{
  "n_layer": 14,
  "d_model": 128,
  "n_experts": 128,
  "experts_per_token": 2,
  "d_expert": 96,
  "d_shared_expert": 0,
  "activation": "squared_relu",
  "moe_layers": [1, 3, 5, 7, 9, 11, 13],
  "router_score": "sigmoid",
  "normalize_top_k": true,
  "routed_scale": 1.41,
  "balance_loss": 0.00646,
  "balance_bias": false,
  "router_logit_norm": 1.0,
  "init_std_router": 0.0148,
  "lr_router": 0.00108,
  "n_head": 4,
  "n_kv_head": 4,
  "head_dim": 32,
  "vocab_size": 8192,
  "norm": "layernorm",
  "norm_place": "pre",
  "norm_eps": 1e-05,
  "positions": "rope",
  "rope_base": 10000.0,
  "rope_fraction": 0.5,
  "qk_norm": false,
  "attn_scale": 0.177,
  "tie_embeddings": false,
  "parallel_block": false,
  "init": "trunc",
  "init_std_qkv": 0.0292,
  "init_std_o": 0.00552,
  "init_std_up": 0.0292,
  "init_std_down": 0.00276,
  "optimizer": "soap_variant",
  "lr": 0.00562,
  "beta1": 0.95,
  "beta2": 0.99,
  "weight_decay": 0.065,
  "lr_head": 0.0131,
  "grad_clip": 0.5,
  "warmup_steps": 200,
  "schedule": "wsd",
  "decay_fraction": 0.741,
  "decay_shape": "square",
  "final_lr_fraction": 0.0,
  "batch_tokens": 131072,
  "seq_len": 256,
  "doc_mask": true,
  "train_tokens": 487800000,
  "steps": 3722,
  "dataset": "wikipedia_en"
}
Below are experts of layer 7 (counted from 0) of a mixture-of-experts language model. Rows are named router (the router's row for the expert) and show model dimensions 0-127. Each number is 128 + 24 x the weight over its row's rms, rounded and kept within 0 to 255. Numbers have three digits each.
After each expert's rows: a language model's description of what the expert responds to. This comes from a sample of Wikipedia text that the model never trained on.

# expert 61
router:173153080134120140100139141161154139149106087106154157110099137088145154126137115162146123100135156103116143168138158098135151171147106149098134185144142107103098123134127101151112080112102109102145119116070126141141118118089121139144155138146129106174146147168152147131140133107154123111114108124150078086132145099104152137136122147095128103095132153122113113127168106168134094161127
It responds to: Infobox line markers. Dash, pipe or bullet beginning a new infobox or table row after a line break, plus headers like Personal, Scientific, General.

# expert 16
router:129125140106120155121150139122183131170099155101134141139109146149169136146098090129076150109116162152149141124110138103102137129144160132102154138126106114142121103135075104127097135115095146157143174088163123108159084113103162154144137089126146121147110127151123155092161125160152120119103107120113121102143159151161139113111147174098123105100098159118078116110090135136133093170148
It responds to: Leading number digits. First digit of a number after a dash, space or parenthesis, especially the 2 in year ranges like 2003–2004 and counts like 282.

# expert 48
router:155161132126148152101163159143130104149102117099099158100116147144160111149112099154105156156136150159107155155104162099100161112157155118103144156123099099157144102154147100096107098157101155146160158104157126101156156133099138138144101154144148099157161098157120159114155155121144141100101099097109105100158155139128156100118158150104097104101104155150106104123122137150147106152142
It responds to: Table spaces and fragments. Spaces before numbers in score tables, plus scattered mid-word pieces of rare words, such as -ct- in Nyctipao, -ke- in Yankees.

# expert 34
router:131146098125125148125148161143104113156100082101105104118176113123126116152101140143115154132169132118119160133105144104112156150168160121116133152120094101136120103144101106078108121160107165116154149091165086098131175106093128140119105148141156117148163099167108149161139144127124142125079133100132110093150156117136158080092112160119125108097104154146147094116137176120146117145143
It responds to: Units after numbers. Unit words and symbols after a number, such as km, mm, kg, metres, %, °, plus decimal points in measurements and tables.

# expert 8
router:151162137121153154102164162138132106151102115099099155101117146146159111148110100154107156156136154156108156156101163100100159110157156117105141158122099101156145105153149100097106100156099156148158158102157126101157156133097136142140105151142146102157159098156116157112156159124143136098099098097112103099157155138128157099116157153102101102102101152150105104126121143154147106151141
It responds to: Table cells, short fragments. Table pipes, digits and periods in tables and lists, plus mid-word fragments in headings and award lists, such as G-ender, Supporting, Date.

# expert 57
router:143169072175137112134143143121143118102108139112105175117150159128156099146085130133101135121129117095117110164144113098133130098156151108096120156134129111170166119132092138154172138117113156135143093099099158145140104127142113149146130173133072132107109086156151151149158146143148100117109129107166084123132123082148138102128093139101089120098119133136126160144143132160107093145162
It responds to: Auxiliary and linking verbs. Verbs right after a subject, mostly was, is, are, had, has, been, as in "The school has two campuses".

# expert 49
router:128154140116176141099151154146127098167106109108105154102139149153161104132119091154108156145153143145120158155102169093090159110153132129098160143129100094171156101122118095097100113138100139134159136109161112105154162119091112124145101139142145116150143092170115156126154137126140144103097099102099093095152152139137164108135155138101093100109096152134122097091116149147139096153140
It responds to: Zeros and magnitude words. Trailing zeros in large numbers and years, such as 15,000 and 2004, plus magnitude words like million, billion, hundred.

# expert 1
router:141174142126169158097140157145114158130120118117116165133114138097133116081164100133159137145151089103133143082114146110120143105144135125106166108130139104149094099141145091102121122140101164132147143100105148112146152158117122177097100151183168112137162128149174135100152118163091110095112122103154099132145149168089137090120147153117124099113116133116122083125121159157154113144151
It responds to: Infobox field labels. Label words in infoboxes, tables and section headers just before a colon or pipe, such as Founder, Genus, director, Team, Release.

# expert 39
router:149161133123149150100162158142129103148102116097100154100113148144156110147107098154103154156135151160109154153098162098099162109153157117104140156119100099156144103150149100096106100157100154141158157101158127101154155131095137142143104154146147100155159097157117158112157158123144137099098098097107105098157154140128152099116156151101098103100102153149105105124118137150148106154142
It responds to: Prefixes and compound stems. Word-initial stems and prefixes such as anti, mid, non, bio, military, Islamic, COVID, and inner pieces of foreign names.

# expert 42
router:146125087118162165088139140138127102110133113106095111152158121107163112191072112168130137131144143136094145115083138103130150144159141151126097127132154105135173130092139145134150170097118140175112136125145121117160120115116135141115110125138112093134137155169172150111131127173154099101120093101113088141102157171132139124095094162094113118104095138145123117148103105141099127156151
It responds to: Location prepositions. Prepositions, mostly in, also from, into, throughout, during, introducing places or times, as in "settled in", "found in", "voyage from".

# expert 54
router:146168151152159129093152149168148095153099108093097116130156145132136083118095107165131134173140137116085160153121157072106170100166138151107154162120130087138128102105139112107102102148101123109165127104141123094132130127119144080127100120133138114139120150148142154148129161132104133106112106094097112122171162136158152113147104098109101115087124153112140126136120158171135099106150
It responds to: Concrete noun stems. Everyday concrete nouns and their stems, often nature or farming, such as water, rock, farm, tree, grape, crack.

# expert 24
router:178141119126135152105160149116131100144129120142100135121124121120137111150124112156106149162078154153112126174081115106113203072146121129090145155148136093158121090136072107112119124144099133123159137114146098094166163125108106124113115089109141110165138113150122155122144141123153140109129102115155113088100162153124161094129175118132098124119102150140117122149118111166126083135134
It responds to: Word-final suffix pieces. Final word pieces, especially -e, -ion, -ne, -ment, -ie, finishing a word as in Studebaker, vaudeville, benefactor, Fyne.

# expert 27
router:096182108086146145094102160166160139147111135103113157112130101124116090148141139167092176149119130123161145165120110095150120148132147126120132175126150098135147129153101114172079092149098147154160094112107104107139127093150152116157136134141108097145157131155111169103130137142132117092105115088163131086130142130135158134122109133104091122117089153115133117114124166125097142165144
It responds to: Coordinating conjunctions. Conjunctions and commas joining words or clauses, mainly and, plus or, but, while, nor, as in "women and children".

# expert 58
router:142173109140118153097146152122135076165108142116118101145107147142129111159128086137102146150165127146113133166088159105113151097142161156085101137110117108140102120111127123117085127151118164118161160096153103058131136151104139149151123162122148075123146099170139136093134153121156145099107123106113120081141142140137155095116136159097109104112107164149132101123165136143135112151145
It responds to: Mid-word fragments. Small word-internal pieces such as f, th, log, cor, uff in satisfy, aesthetically, Psychologist, escort, suffering, and words like List, Part.

# expert 30
router:127110096095158149112154141150139128149116135104111145100129100137135120153100113148145133121160150093156155169118136113093153090152152135116127167164086106126158129119129110143128143146104198149136106117104086082138168136111123142148099156145123112095151142130118157089130127095135112117109095109142089111155155143132152119107162159112098133097162136139168089081117138168155098168133
It responds to: Colons and table pipes. Colons after infobox field labels, such as Affiliations:, Etymology:, and pipes opening table rows, plus list introducers such as including, called, like.

# expert 53
router:123153092161100125095139134151105109155107133141102192116095154140136148115126101133157160142149119133146139112098139100129136134154156121113141109119181090118107103157156085103107113143104130146166138106151144102144154127127156135143097162114102125130169130149139144099138109146162138090093113099126108083150166104125134124141142160146113105089090162113144102172103150183097097111146
It responds to: Agent noun suffixes. Suffixes forming person or role nouns such as -er, -or, -ator, -ist, -ologist: dictator, chancellor, interpreter, users.

# expert 41
router:125169146134136160094155148134141126156124130093119095110112122151151114144101116153099175080135121151094145131107168099103143106137141140104148164155105108157159108171165112103103117112103156162155152108148130110136139088080134107154102144108121109155151085144142155112114147085144128107087092113134102102162176144112153122124136165109128117090128148134094110100120132154163108144147
It responds to: Go/vo/do syllables, countries. Pieces like go, vo, do, no, po inside names (Lo-go-s, Ri-go-bert), and country or state names like Mexico, California.

# expert 35
router:085164096160133158087156154111126127140102088111099145142127169117100161065129118132126143126121107118100114107089154102098128119151138118094136140078097103150124098112097109111134081140136153141150114129155109111121148164116182182142116140100156134152163142167111140139092100153156133115128132104156103124114131146144145154129136170099107172119135143108102125144133130174159137149135
It responds to: Institution name heads. Final nouns of institution and place names after adjectives like National or American: Association, School, Center, Academy, Avenue.

# expert 32
router:150157120121119145123161148117127081110104112102096144101113130130157093137143106130101160146105125145112145161108178107103141126153162124102116174114108103130113118131160094090123064159113128127147114106172092113117134156174146105116114162140126097175120124166156151150140153135160168090101090108100130139109148125115151122104136145146107069120113153134128135107099152123118157167108
It responds to: Capitalized name beginnings. First pieces of capitalized surnames and proper nouns at sentence start, such as Wood-ard, Mill-a, Rank-in, plus pieces of binomial species names.

# expert 37
router:143157136139152158092157158139144110152098119094102150102111145138158106147118090149110154124135153156105162157100158096093163107157159120106136138109115097162144104150137102111109104144093155150156152094154136093148144131095124143141113149133137101150157097165110161109155151113128145103092106098098103091149161151135157100110156148103089098088102160137103105111124125157133105148140
It responds to: Table-initial numbers. First digit of a number opening a table cell or list item, like ranks, years and tallies in sports standings.

# expert 56
router:136115154146145155107127117104170094156096144110106142081163147142145110127142065169142131153130096164134153166125141118087134165169140119119120151140103105132148100120069108093125124141092144141146132127129114099150162147131180120142134157112120128144162104157143137093145145142134118104099142113100084100139167139121151092132144136115107089106127165170146110082103122154138119151153
It responds to: Particles and adverbial prepositions. Particles after verbs such as up, out, over, about, back, home, along, as in teamed up, took over, growing up.

# expert 40
router:158137126151132153078135157138169113160148166113130175106115113127128101102141104134120139119126138107112156125099135097107130136165149127104119141151116097144092098151143094103130113160098139136155169087150155099150152116098109127139085161102121142164169074137131143101138153082135134101094079096132140128104175142121155119135168150110109123128103170086122106135138127163117120161114
It responds to: Car/Cor name starts. Capitalized word-initial syllables like Car, Cor, Col, Nor, Bar, Tor starting names or nouns such as Carthaginian, Cards, barns, tornado.

# expert 11
router:170117112119148119109119150172080123169091110099117130107107111170143122164129126165096132140130147174101162159100111097100160133139150129112174128131112130156149095133104112139126173136097129103157160105146157096138176129143103115158096172102147100163152093124108132106135158134101123098094152112097111130139148146124137117086139113105128095123137162125105100141143132097174118108116
It responds to: Table cell spaces. The space token opening a cell in pipe-delimited tables, usually before numbers in sports standings, election results and statistics.

# expert 9
router:177146089133159125105139138179162131159120107121122109111135132134112083188134073144092140137126128159126128164108146106112101130143147096088134125145103108134137110160095135095127121137122132142150153115119157141098172122108147134126118153108169113115098108143118163120156162120132139112120088114103118112160153129185141120081150185112073111129112146106119091132083114159113129129136
It responds to: Prepositions after clauses. Prepositions of time, place or purpose after a completed clause or noun phrase, such as for, on, at, during, until, after.

# expert 15
router:183176087106153175093147130154102121155099159104097104125103122097140105139107128109136134100109155155157152132112150115118153149137110095109139110102123109125113157142120100119094132123103172109155141092109102139142148099119139138174120115112159140157118097150146159101110161153143077094122114133138089101159145122111146108141171154108095109087103150132085111101100152124133103140143
It responds to: Year final digits. Last digit of four-digit years in dates, citations and ranges, e.g. 198-5, 201-4, 182-8; also century, later, ago.

# expert 44
router:148161137121147152100164160140130103147103118100096156099113148140157109150105098155105156152136154157107157152101160101099157109154157118103142155120097101156142104152144098094104099155101154147160156106156129100156151134095136140142101155148148102157158095159117156114156162124143140103098099099107104098156154141126156099118155152099099099099102156149107102126120138153150109150142
It responds to: Spaces and symbols in tables. Blank spaces, stray bytes, CJK characters, % and digits in tables and election results, plus words like votes, each, residents.

# expert 62
router:153123127152133205103104153156125128129081112105090128139111139123107092106146095128110130135158127128113151141107144114088137111143161163152127146120078100132145139108106102155145091169110132145142179111149115092146119098116155182118099167097167105142147115148102144172145148106139085109119106123142116137147151103147149096115174136111130115095102147136145158160123124161120102111127
It responds to: Relative and clause words. Conjunctions and relative words that open clauses, such as that, which, where, who, because, whether, often after a preposition like of which.

# expert 3
router:154148088124110162105134161118150105148111143104088131105130150154123133156121093163129130146147150131133174146099152091101119112141156095111112148120114093143184141115131104089123107127106136119152112092113177094115129168110149114155101163113124106170159128158096161091142150122157130110125135094107095093180158120130158111136133134108149094119091144134091107112126118138174091131147
It responds to: Mid-word fragments, headings. Inner pieces of split words such as Pe-op-le, e-ar-lier, Re-ich, plus line breaks after section headings and "out of".

# expert 6
router:154145122136143165101150126125147103165126094110101143140133167107100094115084131102115162171109146103156143139147152102116116088149129113104146112127121083103146103094163102110107096137107122128175119109108134093156133136138175156146110177167093114162115132143161140101149132150158146101083133111122112098168166144123138139147166093128109136094153152154108105131141132147091135118098
It responds to: Personal name parts. Given names and surname pieces in people's names, such as Robert, William, -son, -ton, -ley, as in Dickson, Burroughs.

# expert 31
router:134177083149116140104152166123144109150107133109114194122115101144154110158118129138140146119122154153150135157109152109107164090158163115101117133117092107142148095131121099089095164155116144168166170089126117120145125142121123111121070130156127100144117122163137159105136134109117087117077111115090139106151163138126138120111104126103098098098088151100116123110135123165149115160137
It responds to: Mid-word pieces, line breaks. Consonant clusters and pieces inside proper names, such as ch, qu, r, in Duchy, Corinth, plus blank lines before section headers.

# expert 33
router:149161123118129151099162146174138122128084111111094135093157107148166115125107114123130163145109144157112159139112152090101169125158163121080161150122104097153156119138160096095140128135100151122160133115119117105130172133109107120138095155136155087130167122165126159137165146128143126098090101094144102104135161140130153097117136123092096113100097162162088125122090124139147113160121
It responds to: Capitalized word starts. First pieces of capitalized names and words, such as A, J, Mi, Jo, American, plus inner pieces like ni, di in Ornithology.

# expert 29
router:149158134124148152102166155145126101149103116099101155102114151147155113146111099158107159154135152162105153156101162099101160110156157117100140156116099099157145106155148101096108101154098155145159159101155125101157154132094137141145103155148145101157158098157116159116153157123143139097098099100107103100159156140128151099120156151099099099103105153150106103124119137149147110155139
It responds to: Taxonomic name pieces. Inner pieces of Latin species names in biology lists (pun-ct-ata, Alternan-th-era), plus spaces before coordinates, accented letters, numbers.

# expert 20
router:151162135125147153101163162141130103153102116098096153102116149142158111145113099155107154154134151158111155155100163099097160110158158121104140154122100101159145101150147100098108103155104154143159156102156127102155155131099135141141104154143149101159159096157117159111157159123144137098099100095108107098157154138128157099116157149099099100100103156150105102127120137151149104152138
It responds to: Sentence openers, numbers. Sentence-initial There, numbers in scores and measurements, and content words after commas or parentheses, such as due, addition, attended, entrance.

# expert 19
router:137172144127141154103159164110127101149101132096092143099116141115148125149118101164124148133142162157112162153100164094094167126159158125108154143135104090165136096137134095103108117171086121137157165083130116112131163124112123133137104135165132095149156110166121155102154149127153138098107113088103108094151155131108153096127146153114106104086099171133116097113109137145144111150123
It responds to: Decimals and stat columns. Digits after a decimal point in percentages, times and coordinates, plus stat column headings in tables such as G, GP, Votes, Pld.

# expert 13
router:128120095139135155119131169150142116147097111141137113113099138128145115148082105176109159111149117116089153148092161089106139097156172144113165132135099085116152114134145111131134132140081151102175118106153123130144135140117134152138123117157116120135121121151101177125160149109145098117110128089128106100096157160107172103112108128077090091101103158145125151121173117179139098149121
It responds to: Articles and determiners. Articles and possessive determiners in running prose, mostly a, the, an, its, often after is, in, as or with.

# expert 2
router:153138125122145151119152154112121101141098139098100177107123139141122122114089117138142157118116164160110151154089151080092135120163137136093113143134147096158133126124145072137117131082116169116124145107141134087157145125115127108117131155123147123166177106151162145098175168140162083100078124107160100095154152138123160144097161136083130112082099132116118122113123142130127128138131
It responds to: Latinate prefix pieces. Word-initial pieces like de, pre, pro, con and des, often after in- (in-de-cent, de-molition), plus some stray "the" and years.

# expert 5
router:121112108102192158087129147155122108113151107107113149135142155168183138165123140125114156112127156122136144138102147127084133152151108117098140136133102100128158125150146096126152117158113137136159104115160118106152157170107089130107131144120161119126133091132124138095139167170103099121119116110136117120160172099137158089128154155086081091104098168087144107108115129120122098159103
It responds to: Mid-word consonant pieces. Single-letter pieces like n, d, m, l inside words and names, plus New before York, e.g. tech-n-ological, Tho-m-son.